Weights of a small mixture-of-experts language model, trained from scratch on English Wikipedia.
Size: 14 layers, width 224, vocabulary 2144, 42.9M parameters.
Below are experts of layer 5 (counted from 0) of a mixture-of-experts language model. Rows are named router (the router's row for the expert) and show model dimensions 0-223. Each number is 128 + 32 x the weight over its row's rms, rounded and kept within 0 to 255. Numbers have three digits each.
After each expert's rows: "comes after" lists some tokens at least twice as common just before its tokens as in all text. This comes from a sample of Wikipedia text that the model never trained on. Tokens count by the router's weight.

# expert 29
router:170129171103132157129154150089140124147132152151122161161118190107152091088120143140205112107076125116125162188065102171109131088130142128101096122096127103058159180143142109132123050100173128161112115096129112137134112148144153182090164146077165131169152136097101189169111125106085129169118108163096124150113147066128155134132121136112112103107154118107143152180133162174100139143135106153092174074152145147080050188069126064163149139102112156103132137147139110141170144155098139135130097153184164131114151092112093113157171110091109165138155117164088068119106075171119066107187121094132043164119106112088151144170166132173072181124126110167219130137071085085152146147094
comes after: "°", "′", "2", "5", "3", ":"

# expert 27
router:178133102098087151083109134096109154115108071111148130106114127113091109125094108195142160128126141124144108126057187180144158157161067173179117135112164103154145114058055093135118137158141100140141152086081179103144117136122126105061150157176095125161139098191103131150126170106083153138115084138083125078066163184116135121105091098105086130153124109175101127193137175115125113138130162092158152135120096188087114168091121151059119115127080155095124115109117110134102101109102098076130137127103152160125123115046136075114135111182141139078119164192139203080115161032114130109145186083173120109150108147132126176110110119100057132124082102159072120127154169095117140124120
comes after: " |", "|", " 4", ";", ":", " 5"

# expert 28
router:153177085170113172157120079080130108080137059108109091158093112159125176126100197174109131167136170163164114142145105121094146145189168083090111145121145138213122150128116086104152133071131128110189165117109099119132139145178118126115179113144167085083158091084132116098121177100165138153123092103148179130165169078107096067131170175180100109142081129111146123132156100053097138120146149164148142096166163179112103145120170148099174101108083155109141105129150130124162082115189059179186161112125156137194109065107130102086172144172071120174133111124125125120095140066135113151131163183133097104149119087161110148120107192093116122139167104071121144164149163128155103154144
comes after: " H", " B", " h", " F", "h", "."

# expert 53
router:135204116171170123146132061160152136117073053137123121166135101128179170134127156129170075196094150108127097148152135108110093146163082101133131067145112114091031133140157172152166101101149141159100109107117144070171085137151100109140143075108152096119119149101105156133149128101121162087106134166147120114156124065074094095114102166183089133085098083189080163150240111113136138101149122089077139148102105084143123106177121112171106092127124102122176151114089092132080109159089140083138098086152074160124147091137125118097187182173125160133122112174107152185162120105147189154165135115158134140129134145167137146120124203202137123112107120140098135137110116076155097120098
comes after: " the", " H", " h", " in", "h", " of"

# expert 19
router:121145108137086143131120113116175108139153166168148126082159115108158174108113111169138098154085101106124184133152146078130106146145166155110126145132141103150124124164134117103089184186138159183091134118069186173156105154172106179110121164105146092142045127127136165149151163109167168176123150103121133094079172158096102179132115147171074093110154199094190142119129145102056139065143133121142146128123107199144184167099172141117144168173105173150119115082144092090114170183122111095141096030180102107144127153085107092137136130120113148112157109130136054112146131099152134149150076197156124115124142199125100129072165171112142177185120134140105112100104071113163170097080
comes after: " |", "9", "2", "5", "8", "6"

# expert 59
router:183100153119208143143124150144119121142202115111136139119120146133097168122119126073118148216090141129118118156117122110077129115093094089145102104171118078163126182131077158155070118187099093118060149106165108129107065138066113163142133125137170125146189116152126123186132198109141179111187163198170090174142120077078098116151130079131160077070018149090129096114107103186129111141133138147077114139090158117168169152115152177163059159124115163112130180145161171106147177154116114132125118131120198150152114166154085137126120171118126115167123107106119113095127097138157153115112165139149135129122099162151160138148147199122104135103153134121162101114162096165101122200118
comes after: " N", "-", " n", ":", " the", ","

# expert 47
router:094099094154118105089142067075068130087099166165148163129046160108160165104128105104154100105152133107140113138121136132124104080065132126115150119190110098126085100134142133150105130100155090120098160106163104130161124101117182057086099137071104204082143161163127097166123025111118110118127114168139078088178101118102156192139172112175120135177119157142192101129126158176161114102137119074163091109084125065162141097171126136154153112097134117072164107108123181162118125168097123188085084053155114143117138148128073107171120093117178078163086103109179154154113131113094130136129081127151102143101159111130128163144184168101133148107107085162085090092120156098104136147092
comes after: " the", " a", " and", " of", " to", "'s"

# expert 1
router:147141153087079151115117108096136150117128079078095162089157155139163133133111121125156149139076139184183094131146100123148086096186124118098101107126101095091114138136102100085131165081072135131099180067146152150105117123163131102119159117140131069114076142142163225137146114188165112127103165109129140115103076122135103131164083088075141088149058118180140141123129178079153096121064152129091164144187156085105039134182167176107172157103062172109090170098126138107140162124104132156070147125147136123125094137093120105172049122141127082163071100126155142092104106137120064162092084113138088137067161148138145100137052110099122130105103107105104102084102117068137136121128
comes after: " I", "I", " E", "E", "A", " A"

# expert 8
router:192162146176149082144034130136119059165067126146144098138140090207160126157167140181095069135100115128107127104158121142145094156098142178104113181121166111126087145135142195137069125121085139065133145171138084154153181105127129129155069098130182117107129132125091194147161145125118141120111136174160126080101148085148198123136147089115098198176147121167121161157142116130120169154128072131145118124141124105132146152148106157147134145167175174118114104101116136139061099113134097189152062156121121112113133129165135107123140097135108117164094112114088133138085129221090144123079081141160112155125162184113103187079055178102104091147137165116150172147125094194118161130132
comes after: " the", "-", " \"", "==", " and", " a"

# expert 0
router:135096148142170151152160104125167135107157134081122132061139142146122178080139151196152170128109075118068145165124180123157136080138098112184131161145143147137152173146162110097118090115090158103111085045135107115124145167092091189113154123159133093138120095127169161155155149073091129099078090115172122141116124126093068152104161113114075109087133131101170169121135049103152184137117083158084154098151059152111102129161109093140090175167118165145124098163079087100175079045133107095177147153159136117119091103134121093070147123132115097154113188182098165106126128158146122085136079093117089135139072078091106124151164085172145072194137128150122163156085086139113133163123
comes after: " R", " L", " r", "-", " W", " l"

# expert 21
router:137204119161111131118105094148132171145180113128106161123104146141084125130132157092074156163122089061154143132161124198191198117116147122111147104079115136174180129107143114129174131091163119040103122089129191182161062110087135111082167166160134115117128132122080127131116156168201102061194105076102121103122091143111183173119166110168159116117121130135116133133125148106152108141126144153105131128137089125175157171086142160083065139087125138098129194170117188163103093135126120095128137165192146055149086109077159151101163130107137150146092125161109108127110135097130187181138144100096156176175146107102135162186167165079131131178093138156146096131144158097144163136078
comes after: " f", " F", " s", " S", "f", "F"

# expert 17
router:181114110161150157166058112135134155149151100139108134111209146084088103136133119106160096118111119143090134159192099154100109115135082159185111173132113100136159139133113144120169132191121051169182127160136053182070119122102147110129102074157083154121138171117156132134131121140112138057168151090169080064106117124156164157126177107093116145134092143145133136099142127118103089119146150120140156153095064092176104108167120131146092103168163127110126119128148134128137069138143133194173127175181128144136146130145144137097150168068162107187054129108129113205202083082170137194188155129092144125092140134124141157171167158103165133115147133125136150203163159167094167091086
comes after: " p", " l", " L", " P", " b", "p"

# expert 12
router:142113138072136208111075112163115115154142164121118157163118113090197122123134083096127172106168122149204119168138116155122126169075166087143132042107139110142112180118148133113180165126107137161116181130114138133061104140132175113162189148137155105117091148142104112167117108132140149092136152099117112168137174162161073084123135084119163160069140151063144097110076134120155090148127141134145147161138134149119076121071174165132141141134096115110124100138076148161146215153111195133134155084048091120175123158142088123137116185178195121119058091101061155137100134112145149134126123170180127102087166137180120129113175190138129173139127113141168127158110083069075121100130
comes after: "y", "ie", "ra", ".", "e", "he"

# expert 46
router:091069132099046111118158072126152150153136224077118122117190126126141147113136150179132159137153140082117114079150121121143165145131126140111122081126167083160168177153162141086148098136135109116130091140102099141061143129081126158147105125239103129156048136087105130116148167130167115102159091078124151089114120171089118184163101116138069134164139084136086159089134132085166074077166145119114126169144088141134113125153135133133134147087077200153110175179055140088158120095143118123151189134165118118142148107138129122123125094127159109117078135103154192127128170075131159189145182118126124115158090169124057124158125148153127114057127104147156146141166103135149193083145
comes after: " w", " f", " p", " g", " se", " s"

# expert 57
router:163122173190126115195078129100136122188094074169131145139156119141133087145111135049155113178122144198092118168142140162157145163200138101091148148118134111139131133144102124140148133158102116112146113165095081088124109164116100108092105135121075105161153112169121071149169111121044115118084130141130121174102135126116141083120152095134170134141096120120152065174086108127113101149103147198102157155164126152162106098205171147120154183143149115122127061171147094100168140142100136136181149147074160138153087138153110152088143136141115179095211147153098191140160156081157164109068179043167119156162182145125140097095148105136144112128149158084166123170158118166153088190129
comes after: " R", "r", "R", "b", "enn", " ra"

# expert 37
router:091127138084077099138126135105161163088116112172165115153073135191135105087122181118075144154183175184180118113071164116132134108172111109125112146119059112131137140080128125131145111065181118151111179114154163150088136112072114094127167101150161170161127097153162090153181144066097197162089090180148097139143128099140135091097131185154140114087094077147144140151131109134123122122081110148114116147153131111094176097090127162119153115124112095135127141141132168100173110163073145129137071112163109117169150166153155144076081137147095129131100122159140110084171129121107095059152151171131189096107122121196152162100176120049205088187139133142099070135196157102072103117101
comes after: " |", "g", "u", "im", "b", "z"

# expert 2
router:101117141138117104126109127138146106093185157154091114081136158106171183099121123147085135146144111116141130146114116178101099078156118137123168073141130164083193111135141110173085168100125189061131160140118076131188177133121162112100136088204138119145120078089126159149164173211156117154137125128114147169141052104097134106144117185088110146128103172126125126163055202082095165140166141108098149154112139130144095156125104182147117128110119104089098176173087100149136096113128104119110133167186117190124141089174112103117096105059129165119110111127118106109111055166089120138101163088150085057180117072059117148135096146123132168205147083156094130138172142136095083153130
comes after: " D", " A", " a", " d", "A", " S"

# expert 14
router:135193124208123159116128111141175139103141096090146101113139085108154153098121155110111167179111085144103088075163128161136101136133156109170122144073184111188099149120140112140166123083133122163180105076112149182089123129163110127102144112134086151095167133149125166156159103122145113155094092094129132096093095139148066133136087068133147140085117098106096112179201159112087050077128148141111154078190135070134147135125102103163124097178112128169177124135124071083134127136129085129156149186172090133152094121110155097130101121163133087155116164123076133109147093033167104173135136119176104085118189128145170143148130149141173168168094139165140155167174174036103102080107
comes after: " B", " b", " F", " Sw", "f", "b"

# expert 9
router:128084131143170143154150084159111124059157129121085149086112122070135095130200124176114116187076084123151098129145129187095100148163091200165094107131132093154149215134096186147112159097094127132172152105167082108126076141080117089151132100151095183060102170109194096096106155098163121118082189153116128089107126141113133129115086106129095108133066099104111172191139161150161175092096142095076143185155075116151142137140121172155133127096144153140165151124164091150104151111141114177113135122142162102129125090100095113135097147138110083171120090173128199148162157053155121174112131190121102120083150166138087158156092083144153102188114168136099111160118147115152107152159
comes after: " ", " \"", " |", "-", " (", " Y"

# expert 16
router:121159155085053126162120131131114084147124134130169155172093089107101152110104131087176118107185127090090100161081127135103133140112114161158062149109120149116099142147136149146168180105195155147123140124154174147131147173173150162132161111164125142157182190118150121098147112104106147111146155107102123140149157123187132062151113123116166137108135119109133064138049129119159069101091114120171153135135064174121113175094149085086123193180099174174145075096085104094117179081096197179181154158101138114106127090111133130163074096174103090133126159171097096149088120121148087071132127201076128143142140116104090106140183084194133166099117103105102102106090149182169159122173
comes after: "\n", " ", " 0", ")", " 1", " —"

# expert 54
router:128136078094182092113150149113127136156145148161092106158102108128097146140117079037098099076142138108120146148198190159093104158101172121141087123139082103121063094108171097110093153093076156147087102148141143086071126124149101111149084184159112151086121142100104097077132172095086074166137170092134104053076090136111122128121171107158153144156132139084146059121169110152113139181111148078194069157099123173145095173163120098096151063096082076143117124100168134146130179101182119136130156126109148164149126105155123183111107084116124124109158116135120164109168146159132134186159105095120066150139153120106100079086090064097106130113102073172091137115139102163094095097107
comes after: "\n", "\n ", " 202", " year", " name", " 201"

# expert 4
router:163095078069107154161147114084129171105129139134105159138156140084163152140158108182132189148126120102115165067109084121156108115174125092175097193130116121072138131099120099102150157055152128153142144084106114172158128108145117111070168185162093178118157120086104185109120166107114128148112145083099170113100141192128096127154091154114152100156111115183158149147114086124114069123123123150159055112164120076104113148065111122133121159160135034110083109114097116153106126093130145102102082128145083153145119179097103143123106112137161100112199080167148150147073197099108143158091135171163130144150135125074063173075185100155088138110113052109108117184162113097168108102137
comes after: "8", " 199", "7", "2", " 198", "9"

# expert 26
router:158074196114103068070182123138138098123146183164139151131194083083110125098104111104146150098117079075147098087139119137153122179096112131153064087076134084075162124139108089076097163125152100093126089152153106092164155114134099103136095039114141126155112121112145169133107143085148127085187127125149065133151092203132073082138083109192100099113142149131063129121160116092145156129146154153076125127129138128056076137171116160126102174091122148120196160097209142152114137124156127172122159198089127094103108109184113202166180163148137074117105125087157118112140130159132108146104131133079089134149131162150090126129172164134137172139133159080160140134159126112142148138141
comes after: " G", " c", " C", " M", " g", " Ch"

# expert 50
router:112163118116164116140110110127114098094175115163115081093149079104084127101143105122138138160102130154089110157128086137054178065090117097136115092139140140164124099154081106159105118113093097124037101091107160111111055154072124163144101123142121092114182153183144107157162138155129156148152173189133091171148142078082128144126152161161153130108087169098166103085128132161110154128115123140107127153125147196091148168161134138196062126089133096123103184121164154054127108122118079149124124111123206122090140093132114124106141103097115058134205123130163092077119115167124190136144104073158109139057149078170169048155117114135102165115142125143151132085136058099126129194112
comes after: " M", "-", " S", ":", " a", " the"

# expert 61
router:192130094095137133087105105166131105080147171102084108151171147134105121140078121107105071152114168104092090118105071171117125168120131106128116179144115168085099080104190108148086114087095139133187129089094143067076132146118134135101121096142127118120116077128148160118139148183135140069115133148099088174052158183086125148099137133120110131145177075060173168172123139093082132146187147116097143173155066154124087124130120078139149127127134153089135112122135072084107122121163044138188170152094148151127135122128113071118145095199139152097145145122120195064195119134156101102140067078091167169128150129135170130131113080170132163132123141127200105134069124185153134153122
comes after: " |", " 2", " 1", " 5", " 4", " 3"

# expert 11
router:161092079076125064168124172141116103176041138153113138134100139144167167160113076143112125148129057093143110162095169104146086140091128139115137135172144124092084119092092127115126123164081130146161095112098201122186094172188151110112129128092070135080108183123155148079109181098166089123111118092119121143146121169207089160137156142118105182146078151097127151080109147127177139088133124131151138120167122129086153099141092102175159089192108126145092137111088090188091118105116142062127105096142101156093149090131159144146143132136077173064133079127124127128146111182159112140110159123109106159114108095141138162094159037147158101077095124099132172129147116144196170174063
comes after: " of", " in", " to", " with", " for", " on"

# expert 40
router:099115124137111165146086197157074102097162136109097144070062153183099170139130189139098093109088120076057175150123114163129133081122146156078151175082141163085110091097143121139139157159151146094109146113168142125094079138104116137131111184137117118117136085106128149093171114098137058152085094172111099074089135072133173130078145091128184111099130190134164118143088161149090097140130147074061100128145160096104157113152143080141134143120155078118064093176208132117100135127115130163175112166135149102050148113158085159189144111073080096188110107106133159108139141118147149105106158119148061135153122179141162185153111152141070111141135071118123095093137151118125092119121
comes after: " S", " s", "\n", " on", " (", " in"

# expert 22
router:108114123102154042198120135114138104116146194109066157092076125123145120092160162114086097128164105108118136100150125145116116139121123130143141116092205136150205186132140101071145143107153173088133104085165101078207112154137112141072094114116141141128170101077132091098101123124128098086147108156139092154104121168103156131105197149090154177085122184104179097074093127090131181163117116141133126141123101135125102166129138133132065080148195080096159114141122125150174081061170085152151110139096187132185112058137091102128133122103099080197126155108074096120109091147141110058128165110106130156130111165149057124138139127097081129208158120094127129146139125164134093130135
comes after: " D", " d", "-", " (", " R", " r"

# expert 52
router:084073095101131079087119104202146160130159101119170152158136175136092097076106150197187117079173164094168110132116171113199176111113185153148111111114155086158066142101087120161110157093103075130069099119105147172125127183132153201118107166104128105122147080146105168158134104101159071120076104126087141115077123095114155156083151197139164168113149126162111130154130091145087121127135120127132149094166112114077134091158106123121118196102147133146122121065154133110081151122157134079122188127143074148151146157143161158097167102094154086183099125175115170125171142165136069123148111090105142107155095049149120128157073077075130111137132105100164142104083114133175122165143
comes after: "\n", " |", ".", ")", "==", "==="

# expert 24
router:058134119187114114137165149207146108101136091187159121135083105144128132119130127141100103120169130166172093146111119109201160075067099154188176184133176137152112140118125111130086109145174157195141111187106101169110114120129144136123084164121092151140160134157111138100085181157172082126197128210095158135129104146163162096147143068141126118138132113114130070086171085202118150130124111106168117146083127069099150086119076199131137083212173129113077144093067119144097128122111129139143139068071100120126101099178141115118107137129127079138116090111108172119157117139114135088131145105140145068055113159115146138092146180146171142126128159113154185100129081154103155159125
comes after: "-", " the", "ot", " of", " in", "os"

# expert 18
router:092088161174113172152182090197157072121127086177110122073107187136140079210115098143083117124117139124086086102205131172143140080094089083099180120123102133177150152116144117074097190076093114117170154149135112108104161114120116131101088121157105130143183118158149154136142114073155153091097163115125197144122109093158100123148140061095169111133141084078180111115139091070144139136159195168106148098143082104138110092180166145132118151158139076155128128129163145121113145104119101099100124161183091145164124117145142123170090159139135136212105119110134137164091134147163155099169121114162088123096152165192137128088105174144179109163146193097157169101144179155175105109114
comes after: " T", " t", " B", "T", " P", "t"

# expert 44
router:143185167029122072175172143099114169145090142145109129142082078125134140102113089170124131110147201176161135084098144113058121197117130168129112135103086183079112165129090136126147163106128124145115116169137155081138156102090138087176158143099097123154145226194109116102155130137109100212085097155109174128141106152127127138105087114129150105109146150161087161101113148125170076143107091138133104162123169108128145128101136167101149106101101120111172139127111211127125182176132135044076115039070162101146140162123136095115123082104161149098170160114147162103128096102076121121090120126125130180130097167154094163165138161122161202079115141126148152100159147142104113138135
comes after: "ar", "ir", "or", "re", "ra", "al"

# expert 38
router:144178064057134136148155130148153108126141088066121139192170088087133108097149132125116185137050077091103141141103099117131144149217094117162037067172114127103084118163152137081155153108097138132103102126106127104145132139157121131207137093178110097173067100125112139162130098123187115124104129127130172175157127127141057130163148156128088157185118143069062198159138155118108166120153108106122122149149073168107172143159114158109107176149105137110146111116153118094165084169112112077184119142102080181095150140132166140085094153150209199165117139117129155115131130199136155157138104131102132158131131118117106118157077084119140143157123133134157167139109127141074084092123
comes after: " M", " W", " w", " m", "m", " L"

# expert 23
router:126120175057107167111115093142100101107145076107116156169155100077180113159134144137097127142104144140177127123163120114085172101151145093141102220118184137147111154180101142093107120146083149098092147107069142121135127141114158154114111162117132119126174099097133093126110093154119149119129201113118110132107116126130151104132130142105162156165216195136173088144090178117132171192123078075155138091168092093190091161103125148103162120116137100066141091099162156114045133135125132091192101180118136122142155181185124180112075188117079118168127153088164105157094159146153088105127103080154125154110136135067162084148158158136069096144180158108153103173132064136086091137154
comes after: " in", " (19", " the", ",", "-", " (18"